{
  "num_hidden_layers": 20,
  "hidden_size": 224,
  "n_experts": 32,
  "experts_per_token": 2,
  "d_expert": 144,
  "d_shared_expert": 0,
  "hidden_act": "squared_silu",
  "moe_layers": [0, 1, 2, 3, 4, 5, 6, 7, 8, 9, 10, 11, 12, 13, 14, 15, 16, 17, 18, 19],
  "router_score": "softmax",
  "normalize_top_k": false,
  "routed_scale": 1.0,
  "balance_loss": 0.00269,
  "balance_bias": true,
  "init_std_router": 0.0354,
  "lr_router": 0.00221,
  "vocab_size": 8192,
  "norm": "rmsnorm",
  "norm_eps": 1e-05,
  "tie_word_embeddings": false,
  "optimizer": "soap_variant",
  "learning_rate": 0.0136,
  "max_grad_norm": 1.0,
  "batch_tokens": 131072,
  "max_seq_len": 1024,
  "train_tokens": 378300000,
  "max_steps": 2887,
  "dataset": "wikipedia_en"
}
Below are experts of layer 14 (counted from 0) of a mixture-of-experts language model. Rows are named down (a neuron's output weights, with its number) and show model dimensions 0-223. Each number is 500 + 40 x the weight over its row's rms, rounded and kept within 0 to 999. Numbers have three digits each.
Before each expert's rows: "comes before" lists some tokens at least twice as common just after its tokens as in all text. This comes from a sample of Wikipedia text that the model never trained on. Tokens count by the router's weight.

# expert 31
comes before: "\n", "\n\n", "  ", " 0", " The", " 1"
down0:426516453547467514430445548524429502447492389462477500506505501488510512458484455542530516581466461542505516474481466511456471472523480539490454451518483446554452528515463465469524524522459480468614513466455483512547494508458513530563499501589436505467505530511504533449527533495503500548567474489477495490459476461449392528494556518477554483534543528479549473485576487544479524494475490517453516472501493461505500519539547599526552484552467477468518508400509486523454534508528548541470448540497516452545506587418487553466446569510512515540484491466539534526436536447522445509462454504499496589528474461521568514510565488499501501488427547408527555456526471577469467404483
down1:496430477483522479494508462523494434503485519591609534505524450497513467536471494517564552592572559480446483535499496516475506516534492476444506484571534477438476510434531565523534523583466525431480466461561446515502526472466501548507425536477539483442534541469527514517553530494450589553448520508482478515518460526487481516502538561399527579474516530522535454516481475484513551499583419438545431457469451554479505503500521466531437431531545467553469503500521555513526530501498528451429443439513475520544518516497478494456498502605562527520414476480486500493501484536481489495462489534523515535466519551545497511438560460520436422437511514447468474474512530489464589492523
down2:478434464518443514441532473505497419470477546455515502435430457522484519469506529505543535524489455531493502492488528534536514508505522516552507465593478495496503530510480515521477527553515531468584529512543515537551366548534439517440540498507593518545549565487504487533509500513447562503567496521483438527538453472534509529463481433475548429515570535426488495495471487454484530578510461462561442517514535540522512475447448515527464498556487523505488470490467505425437515430521520471589549606420557523450456527455452507481499480450461581443454507491496505515524487530525440528475543556536486526459456410526504490502540480494498443534584483515527452560458496473479506558447
down3:509481490484533592470525528526492426517479475506509541506477550469518466528491425511577415534496579494531522445518497482511483648463474588444544489533540568482488569443437510481418467533509498560447487488537469532435496482442472520472499491550464477471500573541520498475474545417526473490505482498490518587506496579508469487590478478532573539446495538567489509517536497504497497484574469523511462505510512517499466520498485411513475519502451518523485396454565485488494502521546541532533489526479566467482532464518471499500452474546501451418544452580546515539437505452502512454572469439443509518426522526479525429534554446541495465528485560492498504486513446514564489484481

# expert 8
comes before: ",", " of", ".", "s", " in", " and"
down0:472476448529491583485545477602506468501562540498465424503447534423568477538482480552453539442456496439509550463461516452458462512497546429530479522567537524516495538516568488499556482575507477533556489479528518512508478476508550558475480546570520477406490495503578500490535428491505534551504504548477492504491554548528501522490513550521563520483503527500475529590554526493416395428546457537497515441445570535515441552462474501455516506419545508450458466515561496470532450480507510527527499471452520488501460491492464560488480484473500565471524482480531468524450487434516530580532434516477556502496535521534429467421499546551590528453527494507467542469574475480532498514483
down1:489486470426586540517574524497489498566499499550493522512584532517520503516408498458464558496573480476467477512475456513493447532547499512464573444436508481527525518525470432439497497470507484476459511503560482554543458497476564479495430461507545477469525508504569465498498456550436526548547409547463458453512533443480457504523482506517472562473510523455499499536533513547438528527472462480548485481513516490400500449423426477530503506469439467562551471502476523507567498528520506465578521476474331478505548443464548480495472522451481540465545534535581512555436478519542456478536571521479526537477462545504483494485541467521491424579533473520477499516529481453462490555540
down2:447483468478476535493535518475533432526492485458493536545460508506539524493521533521490506551531439547489505483497476493568444521479482507471484558505509541502506468451463476458464546540560556461527540460503513444529494532537505481471518456542526401440553519534612497467510490465568492491527495483376549522537518530514430493535519557541486458549460457553478563469500532524495485490500537460507462468548473518493499487469493447577558507521492408501505528483488447582525506561572561537503492452494455505468458554481432537507484565465577469530607481494390532488454511459525543452583584530435470516516437472484494460576501435510527557479431474510510470582498490494451470511537
down3:442521477517491494469530549513576524516425478516472484541511595511518535547525455579526588504486496488562512498533517489475492529522625529462466525485529546448499559488520510507600552426492498541513467498525520444492543494452465450456451576455455515526487523516516499467521464473475449475503563576529460486450530496470507577495427527470473514425474547530432460474537492495486497490530542512623533469486470549479452480449483494493524472463508505550456504475500463438438493506511504477563512481531547524512551495527498456475460548496460452508512587461450506560451455511578512517506485443545493500465512476522463525402524508534489530602622508518499451458461464556509576507495

# expert 25
comes before: "=", ":", "See", " \"", " also", "History"
down0:512484567506492496533451495557525511485471444475462459458526458511530455455512563508479518521494447458494504523485483467505495508513576489527491534555449527507462499508578491517478487473523445512520508501503478493468525526392482539503532501451584453514475425420457489559444574463595464552563480466550465438460545510489406494468494538463552559487549445528575503490550462435528490468405517426456491571555464484407492535495432459523547511509522501472551507517482528529563477417495427466480503491563498473482529483489563455509518486539537543438507509488513552493519436565503478495563446506532474494438581492459442450457525515465530517514462443470488542514488466437582450472533
down1:428393454540489468513528524511487543445530536450480550454471552547512496419535479477443477552536523465535553533452497479514473523508481491494504511508542534477491510503491489524468446537524528532523415528585490436443417560471554381541501535495508462458534502554519471443542469483456427504474533492483477480442482492505457593481467553502431532565432606432539533496582522437535541575457505548457552409506493577480464520453449505527503433495523529531507473480530453497536500502530569492508459556502506511482531541476465500478526581502547477544504487522466478491507502541468523516487581552545468464515442466485529493540468532556469479514428527496507470547521526457428479480474
down2:507465510466514520540514546491469428495519516490472480527430513454498517529532521479462495506622455473538447510569511491510487545468512529531472520531522514432546471476548497479534528454432428493445464462534458504540450451504530511531508488494540523516507490487528577541458464460509501456491496549502525526516513498475544491518530515531537505560520404549587507559494481499492496571600539538505520520546453538550537505474560540523464554541464646487482434456598493515456514494487456530512430458502538536464496477446563489504477505510491500533471554471529494470466437537527437535438496572467462456608530481527523456456456479485590441550489541491416515470503511569478597502510
down3:530558548541515511472493513562385525512556505536496483492491482515448452434490475479570529485473485428580519460515474437526517506538533458477470467560501463559481515463496545487498455431445532503497515517474443535500499583506510464419511473535492514447447433486464510471605498481535497443496535541458480441512525438452545475469569461530496478458504563483524485398468520460528546478458501499411517505497541472472523491485463533543468435501488557448464506575487544480476504479491458519492472480434528527547534520438435518424476475469469541455504504550456411539479564519459512590526521596586488488467474574521540483473470486525537493500593532490510484520479524454532418474480

# expert 16
comes before: ",", ")", " |", "–"
down0:518517535497545504480489561471495521544608465486509477492458563532579540480479479495492492499547442532500403530490421512444542515435516561568446485437523489461590504514467527492502533513438546488441461525569470523472440526554492628441496548495470503529500568514462434531473512516523487474557509413493563530526482503490501494509460461456505473555365529468473514416572500492582519490475466515478482558464560480507526495458585503571508531527480514579545548503497541531583451469471435442497545524498524497576525438534464465501490505442493488463456448481553493475497475529473505517529536480525509494510484492480519480482479491492431485527485527488472588518508550459498490488425
down1:491502475458437438505469556490492517585446518538517528538592521492378516599490488495586481481496469506483545507453489473455525516449420440512533490455539481527553461470547461470541481528487482531530495488482561483533440512514528519506435501523437469523491491528474469499506528499448492534537461508492490498504512454517507518437520448559576483528508421514547490447475462477460613550465494441510530498525457490615588561504536489474503466505507486512542455511496495552511576475482460451573590464513535488539452566566500458484502480485526492465564514572460517494461486405458468580499595448541537516422498473457516478524489499478482483530429505495465506526493523491500541424492
down2:485496507500520468535493502539494424510466483595440496494444444514523475527512555512485479499504487487515466510481491441544525536554478512501506492434426514496520517495490450486527539444435509537439473441438438505527507488475523464503476500475513539437490481585563546521545499518430501514491513575515483481487531530433497440459469382447513534573498482538547508527487478507555459488532521488500510473446494499506452517544405534497532586541415493450548517588566533427520476533449581553530524442489493462521475553506496513517536568432445557493557539516542488558515509454460486544554404492435513496496510515537441610553514429537501455518548491459471548487533493512585509529535
down3:541559552487437452498486547471486526424500614512462494537498528427575445505496496483470508557551496450548510534528556481455452587490555516527530487513500482514526530528517478482499507452503469534439524581412459497497535470490470491497550498521480513536517506487595488460499478489463455463577550494478511410478544470560475584421467517509434508477543475556444449487440463515489498477550406549496517448543435431445471470432521502509554441497492532460465507605483546469509501506437433532512486521443509520450450500504512498523469480507494489467511501494555540564450472525474501475545467470451449471565522549497459419535522461515421539467490449543556480460498515505521578482481

# expert 20
comes before: " the", "=", " a", " his", "  ", " \""
down0:531514467484486508499461499445509603501478512476540444457531558502481582506529483489471527509512563535490562462425434526535473460491463509437406515499531505502436499568452489516500519526524503505494450568523566442554486433529449534544547557578564561523463482548433505549553518501526548478492427499430503480506492500472463500517557578512498507554407544494485507478437529516523530484519474551438511524534452564507436470464463447488473495525483562495481468497454464478458491479474457545576575513483460531430438562419546469478491475468531478536512523452519468495552576524605537478507490469515449545552472530427505486507463476489457484516431531495501437470456486468492490546574
down1:440518538531544529471500472459527498486497553474520506475437496522421475536476513526497484491435560549480493456493544515514477544557555526610552512464505445570472503570540485484501522464502503543494517426542489529602418504479505491442458578441505546515487471467506525496556556582506487495483478471544524451546482513487560582519482483507517553537506470505524454432471396497435512547460480506469475502439485489524451520493535454516530521484547541469548474469482496544589461468522436451516495570443499631504480486491508448489584496465506552569508532496461512513504500577511493467523471484529452516458461500413544497440566506518490473562494453536442548542550488417514467548479
down2:500585433488496520483492420491561507495515516478538515507526448538505441506526460460503543508484549480443487460432497494531460490500475495510583438482466610415504488486498461494426451485532576463519493538558547497450453517521456503487469473488503477529451465420539505544483529456568482502545493514539479507458516515512542397516571479570531505452507526410529557480427504496565467602532516478537494545566505382466498480520538540466551494542508517461499559536511514443568558538563545543446484467509564493534511582487451490427481474486492509474512467462498495475485507480571502495537428532448456472566448543495554513525511519504561478507455522551484516490487435566473476543518
down3:498553472497544497497487460433466484454426461507645556537506510490505478476407410554512510561486500488388538482520515485549418507538558536463582478498502462499519555503464488511441550469497523510581508550456522524506503522502542501547537506490505529544568516460539457539522516521445504460411479477506520505541518559536475513465508499455486477601451512513469447521519405426486462476556430422537549474516507488545500500498432501500525519456536460464537489535525466460613509498522464507520499611464517542484502478580533477435536457483504497488528494564443512573527451507472445520557468516458537481470470488491455501543457543562517477509488543464524479471520510518487445505474

# expert 13
comes before: ":", " of", "-", "s", "ed", "ion"
down0:567509460505435483451438456512475459465469530473487494474522438466561507492495517502425522526509476587544482504573560525530492523525570436465490392580589527554553496494496538507483474450538485462514504527523511509456599500531555510467474449452533480534553487458449534427431490520536441506510447502493471511500501545565521554555472479468478513487584453472458512488524480529545533483530541527468522528495519504584495553477474441512481496474504494469517506504467517488584468526477591500544496528557534496549557486544481496508448465506515446477402541513584512505498535514478495540511431468476488500472523397468450399478482477473503534449515571499429479495518580493503491410442
down1:473521547493488522439442550457512491467491463487457528520459570544524522397537489469536539509567509521512525491510513492436495478486550535499478493461510515458520502499492611488408551589542483464469533486495494491533529518583590567476426510499601443481502485530640485457497505470464438536545568460492445512493509457457488472549501509531482535483570453434481562505465562498468480532460446507474479511481460480528516452542445553505481554519540582482494511511510522591489521500500494457531487462454498534493564522467515478535438549551500495550461419490545522503502501536557530518484506483542488579437438525492538468513526429456479420459491494440529560476518569513462496457478
down2:546596432494532531494588549412469502491484489498435469473468542471545540494483523479481517462463533485517511503417525515472520496554493498463584516456486517505543522480467477524510490542526489508426488495506542450446466423440508424503545572505508548450477570491507539450513467463516483531567524530535436452514516492426489483493468461434572474488517420542528559455512476479468521490499408486424510491511516518514442541525499467450522532504543470416497506530534524555540497501474556509451529487520548416522461502471489506521478530483464579396559473417526469413457437504444498559550490543465578458469544512544488504531508466522581488462517499470421435494478503541537453466505
down3:412537578539481503528498524450453483466557457537470519591495446503553521556469500486459547530539489473427528432485570454517522488435496421467450509406511552510465463461492475546514458458459534481514562466498454513531539517431382462375491471552479483449437522492499485472537504477499480489527505523476572520528505489478477510529434434509455505506507471427502516489498435499495572485415476447465456460470470493530465603563548481518479483519453451444456465501474491447481426518546501427539526508487507500570568470503497462446511474553584462540460506538462458497483507525477467515497479472511444539497553551597503506543514494480513450533476551459473517482450488512532479504504

# expert 7
comes before: "=", " the", " by", " to", " in", "In"
down0:503588444488447474524468456508412525472511536508489478451600523532448439456534510517542533537462477488515510553470529473451485468479489455512437531476543501502489514504478459536454499465514465441514481501548485529503514432494498461448561490474538475500487515491553473434617461480543546546459514500442479439482504479462491563550432479493543613501530522514471536498484550512465566544469524568468437478494484565405436460449462482571523514513493474466521466541458504544556472444533573462550499574561459484551518437520466499479493484438521561433508484549448561492445480455503510493541488487468479495544500426506462521471518442433438508551518527438499541470522480424464426488466
down1:518469471541468471451548517518499529438511437470563551512489503439556552532503514523500394487518489554454482562513512518542485506501535525536478474499457479492498559502521478466427549443386522487505428457506491486545570475510488425481508477519469530557446517391503559521479504513516453519500519422508455557431509433528450470576484466479544441529607473505537429520457494513494548494517563471512531498579487570508421542418493525471537441466547456459486519505518551502470465472468476484473425502437414483492463508542598502488515513529542523582560498522496481471537523568497500479512484536493536547559423566533467510515469472516492436538510511527561460536484518459495502508523
down2:478494432475492530529574568450583504513463443476525487483490522520572539523551540492433539469530576426513450520487485561535485438465542569485508501486515507519466524459428464538539464562486569524524439574437491497549537455482517513494544529490470526538476515579427465537538522511564441551556507470547523473477495502499448492445477471486501481508482472527414492442488507584540502485535521496510446540423550559413419569559534445467461476503510535517440428446489542464546486525496500448569468483499412536502497496520550492482490487527500422446441523569479490499448474456520500503519491477453525522479521510467537488515431430566495512575542483531517439459512472493460469491558
down3:473404454489449463477513499510560495513534522552473497522552513528543562509541483505527431537457472487432527535444460463517508488442448463491548518536485476450518351483473511464492582417485488429492611448475528500539499441500504484536500547458548535506490493511605487518563500493493553529462522471507473537485432510500539454510539501487464516513551537528501522539456549526581497546499411536512525428531497479568492537505500454427487516551449478481485512487547502547555487501509525544554488470450498540463470500501517472472512528571525456521606534455496492472522576524498447516511494581540549449462532458505479546454488466504510515426546527586463532525507505388488515487537

# expert 12
comes before: " |", ".", ",", "%", " of", " in"
down0:460500530467433486461483488536545555407567489513511580510525566483482552541478456477520493473442495514425484619466510386508523570526501409467524417530516546539487557484552528476544532453576475518454466510511465529463462440478516456486516553605539515409565510529543528511497572527558447494442496480464469539487465482492491552476480508455462555464455493560507398509511450478459504432513508469424440495480504503454463534470507501536514469461476534490477478441435497518489516400519498499490497497547501517501496504493536547512472485463534560490515535555480474435430470550544484492467448578499532530424545508466517465486541521517516488542523529489553477434476519464513530485468
down1:472455579545470574497513537543455457461546499485518452479467502463465471533464509562473526404525509505488470563531560434474454491506485504435526575487458594541568515509473504568529561483519479466487509522561464502442537484532514515472530507524529425524474440504569511423536509457488531523555514556472507453536505483493512548453553468482509485571499572490475503486462480559503451561464493536485546472474447458600534505618419458518498534451485507468439444480544514475497492492452552527454431542490504503482438466454528456520522461451519525429550518494528554457487516496558555451452486468479491510424432418512528443496484496443578449501504513512504505499529415511485473539461
down2:455598470498595479544503504481514450493472468501473490483496526537464496537420468505505479542536517487537596450473519457510531511445517537568516507441480500442462566519546510487550469514577513537563460477553524493461503510510534492509488490480530540544453542503510422470490601527523501454541485493457510556509475472526490544575509520475478491501602535498449532560464486477540513526531501553455516545493490455488559460460546548529492560448497435518483441509507489472472504521444486513531533491558464573465496578529417461445570560541435506545522521494467539538417483512521481500435502461543530463603520511487529506463500430478569493540471477504436486495535519550549418427396
down3:398477506547523529469487485509458548505497516525476390463477537516497495460505559478483419566590506441549504510493477506544535491546568482550483543505517478469548377468513510542480465540467583529548469491503438490459520492531460560498424470504435619459434503517457571496468455482511497439429532518490481550548489494487484515440543575574515469469548536446528480432484503529492492518453494512517516536492474492539469526527476494502509482451487504518501554456498408461477559558465490461514534505484485439549529490504476477522560483478548484472584572511490470409539522517529468492519572521539528419548488521474555439478523484485546499504493437579502573518532525543447509503527

# expert 10
comes before: " the", " a", " 18", " his", " March", " January"
down0:518515547513546548488457478493526515521488441458535458451512448493495514520552452551514433568397494495471476523445525493563510525491508519437470488541523459449493526504520463533483535469526498560473442463518507548478504471503474567519529525495520488509525568471466486407508499564482512525523572570529461521453545522555601486546497492500549566560509483515508339610499484492544498503504421451508527523491528525513529525427513485511547466491520484510490431479541469471410405511497496563511498521388415575484476538549614504526510541461511541517499503468546525525505512495467483511470510482574530536451510511490502562445513525516437444497498527507541568525446536499513515482476
down1:489524500505499532565504455483479476505562490495501540547410452508484440468542457508550479539445512501535532522540438467499492481517502538445462485535510528524547551491467519528518492563538467474512441473539507515528510495462522528558572484559525509479445437529485541467455466575493530495533528543437542433612469487551507483431525473394524550489495509545478471491497473444532494454478479516524445439458551496470466432471521489553482430559475537471483584469511564473494553522485448459491567502497524535517478543525490576609467491504497576491494495525489464460523541451532512552580485535412568511565542495411583516491483567468456440502469568503462471538450534491558496459465
down2:482437566514506522553400481553509438568467503489448507526529440475440531465482435482548494482533458557559417545424499547469484455480551540539522541482521512495432531458530565491555443493459509509479514514448536445405476517455474472598516462549496529520563464488466442478513523515505422463504484480520540556502471451497586554493522566477515559554498490512478447476497446539478462510515530588600518552529555471458524447550512511450491515474530501455459445532446446531488522520469544464508548501396479526472436493528480476516531505444523544557465435542462501468476453502515507524553467486523428519516488538484485493488529513422549523440481540550500498493516459510526444515432
down3:528484468516539519421512479537413470521472522525538488461510469528473482493410510492543468527508469501566469519459441454588488518558454497474501500486500423561453502521529508494545420529466444514530432511572440513553476451495480537541493523469504560447560487500525509441454489471496582445459466441490560461489453452587524426393531490491494494482531455439442485490408515544521535456518497503546508535493498538538455565484519508481495435527480578477514503490496520536477458500525505520532536548468488520479496557516563471505575492482559492463519471507485456492505458499489428422466516468552492550592530457447525520472475450467500432512538508416531474450530560478484546376517

# expert 17
comes before: "|", "-", "=", "The", "In", " -"
down0:473504457494480445504588441476458462486424506483484550476522517457506474498472554497491517527535507528497487518460501466421535510424490507484490497484568510483507546489529546410467395541480472509465510580526430450554533492464506487521469522515440489608501477507559440464596515505563499484489527489507504539472511475560548467600448434514545496532447431493584534551479464475545483547553458536498425511465555557485520504500518421441511434500488518508478508477542545501542441458471474511492494501458550583528497522547451537504502489502552419515533480414501472536421490509462573490572575537433494530423444480496510459493499470477465444510509518502424507482524530470479512555502
down1:469496500467555532549558549451493529463494465523463514546477484487476486505530459582523509469455544509464471508426539465458458442486461535505465436479554533504516516479501437440507509470498555458446510519467551449541494462498476553462575456519513571458464664520444499481515504547408541483539448506510500514522533507473506538519491446499492486521440519467500490501537494447448480521545574526453556486570444529493506504517511437470545435455405500563576462542413550470444554522428476565489458521455523522558509440458507480455584479515431537485606485514507487538490522532485509565492526486482541525481521443487456449540444537534517451508558547497511500466494562499495524514523
down2:535472465512536517575397519508503494453482534501545512485493432577468508483505494473549501510515462511493517460525532558516490556465543525492449506522526495487499477526464510466432486471465495567560481497471489518540597540491545576522563486458556479513520548520534486452569530456498559477520481467509554494492492529446472461543503511478517525494456565460471525541501513488523591439524463500509556520474427479489469565406558490463551559444590498504512528478481530482485547460405458464498489507544464532400485575416562536477422505495479472517505425514537529517482517451478540503516482507519554514536441494457516468512470477533377580427518594593527498515519512469544476493545
down3:541533491520502460514507469456480518517445510598566458513469504528487540510547496555486473530466577457554508455497547469547537484522437451478516511561452463505479467495518527536472482563518502509415444563462525563516513415504428458446470483459502444567454468522529491507524492459481566499532512520490533548479478553514497464504441504478451435513535593530516532501456484473488482506469538514549504455459468554415483617470489527499425434531498502518434441445521512449527449483484566475451432500533502446511504551479441480455516476464495470473511477533555519393487505566470498513539546532415549484497505463509456464491563471525490598481480496465582543470531436487450543575497

# expert 9
comes before: "-", "|", " •", "year", "up", " Born"
down0:501506513521473545481487475493475541532478507407539477538466524511478490587546438588515532585529551557586509531480516562476453462481579553491445466475436497471478530505495502498509508534504457477459467532541516480468453511409506503501478480491552510494526549571511508453552491484578495520467496459467489457481512504459513502402459551459512485498527531495498412524475522517491475581541509507466412557534540517505550414437484488490456520570520491459417475493472478495522540481522519489557468429525474456480472477511480397525556427512477485543526525437505513468476460424442502459547479533463466540481528423498487564475483445440472500567533530538526541488415447562562455465438
down1:506433463493446524562456524493505471441474441530530509463466535528529464496470550484536537505409568551471437584416504518489516445549463536469504525477449534488537550475491498520545465522550553480513507546556532498533527497453486537491473473607537530447534482510467461475550410485511541484433485479501478447471522548479442538482469523473478526529468400507513498455470531508540423472476502433516518417439454420541437390521481536524517503508418517464480498450574499519557497465512447477532462497541567507528594532511466490488475528470491481527509464518437521513580519466449494528496546522532563507496513501511500535528522515504537534618480448455500519503537461540518562565437
down2:576496497496481475560517464489495502521467535537528495531524515515565545515558505514511481514537555516488525554436516573534512468407511430499521579558440488515486557481490591495496583512518516519508504600558566424535486465440485482555522461482493476458539472529510516435522489490561444441477465530577427452503449457472440520509522447433517499399475520450485502519468405488522586485522528483503466483454531499470484558531546496407543419539484527527593511444481475493444473461511526544496483464462496487477561514405506521455397473533507539517478492497560497466428497485460449542464511487448525534476459531506452445498505495497530515444449490494478453543528520492481514520442
down3:511543417481524508464552629532444487523579534478581530584486563501474487465507492465495589455523478510520521533477464434510478482535492486563472479438518526551427507464533452520529538479460462536496495402552497511478514510540476521499397517493514508486547495524499481474522556531522543569516472480465464408502537472460476555518502417501496545464457488478486528556519494474523520543486424537464449553442471598483535571500567443518534470461409484546527520529496488526519498595535483499481531459461475567490487500500504451491476525565539580456470549473487491503510521541466548589578495490525554520497496490545471404424540482531503532550468518478511512516453492500486490456479

# expert 11
comes before: " |", ")", "=", " =", " of", ":"
down0:486502546507458409469558484506448556473521478488449526528462472472548589521455476523471460415507463564546553493553512427458559577518487495543526513513519515520538528556531549457568460449489456442456497498529459498519464488488500481514485484581496473563483444528580511463437479504514517438561489454539543525461511462571496525470452455487503518487453521563517524503529389496513463464536489422509463428546445460485522498474509505441527479465439451497509511492552504432522468461492458561479500545495485492471473515489453500492465399467504429488532496468507400533500506547469445385483488436504462516584593493492549461509464465471492552438474550547497529459528489526480536490528
down1:505507524470485531519482521451560587532500505582495469506597383465515543500589581493494475518473461470493403477497457475499569440466520499547530520465463489515499491497508497515541478530504500527496458461524411553570480496467463496513485441552498530469493528517468514487479481491459492474444505532558435444474550525559493546511382480514530489525472488545458475565474469505527512518444501482474469477445500485543554425458507518602536533504497563454412533503434476562490548470516486483488525533507500536459511516464476427501450481558521533462560497520507440545555483526486418503521478461511416434506425571545474489492529520514502428517467532526432449497547570428476482539497
down2:509493510484488518473513453518418454520499503514552486474511472516508490444535486514580546581501540483524425584503464518469486524535479510568503476510595506474424575512513510517539495479532472469429490540552469556394516454465505483497462590474511455446561533535462414452523498593463524452479485464519501516532551502490537522509473590529481487511534492467533526583578556437538542528516575489475405506490510499527479474529516542525473511502447371463426509524521519455530489514522547494514498465419487517514480515480523525561476482516468545424589484473489474427499475553470447471554457518496476488520542469482442418507456494545507466467485524461521558468485550539451546511472
down3:496523496540521444418518507497450501514495514529502430584536439482490500538473435508491469602483484511575471599543419488540502534592544436504499387427447503510514507467567488497430504528496533491470443519465548456484489502529527581533432547423516477473453512468489551490493535501461541511557587483486461488462581565434479497470477440470495510492490509482433496422517479569500496491470481479498448443449477495534508513516494446572476451468494569473469436496467479478399462505544509511496528566491521439514468537514479503476530529510526509450370506463438509504529515551580554507492447476525506476486427458503509521444534497535493494519511561497461496495485469463473495518479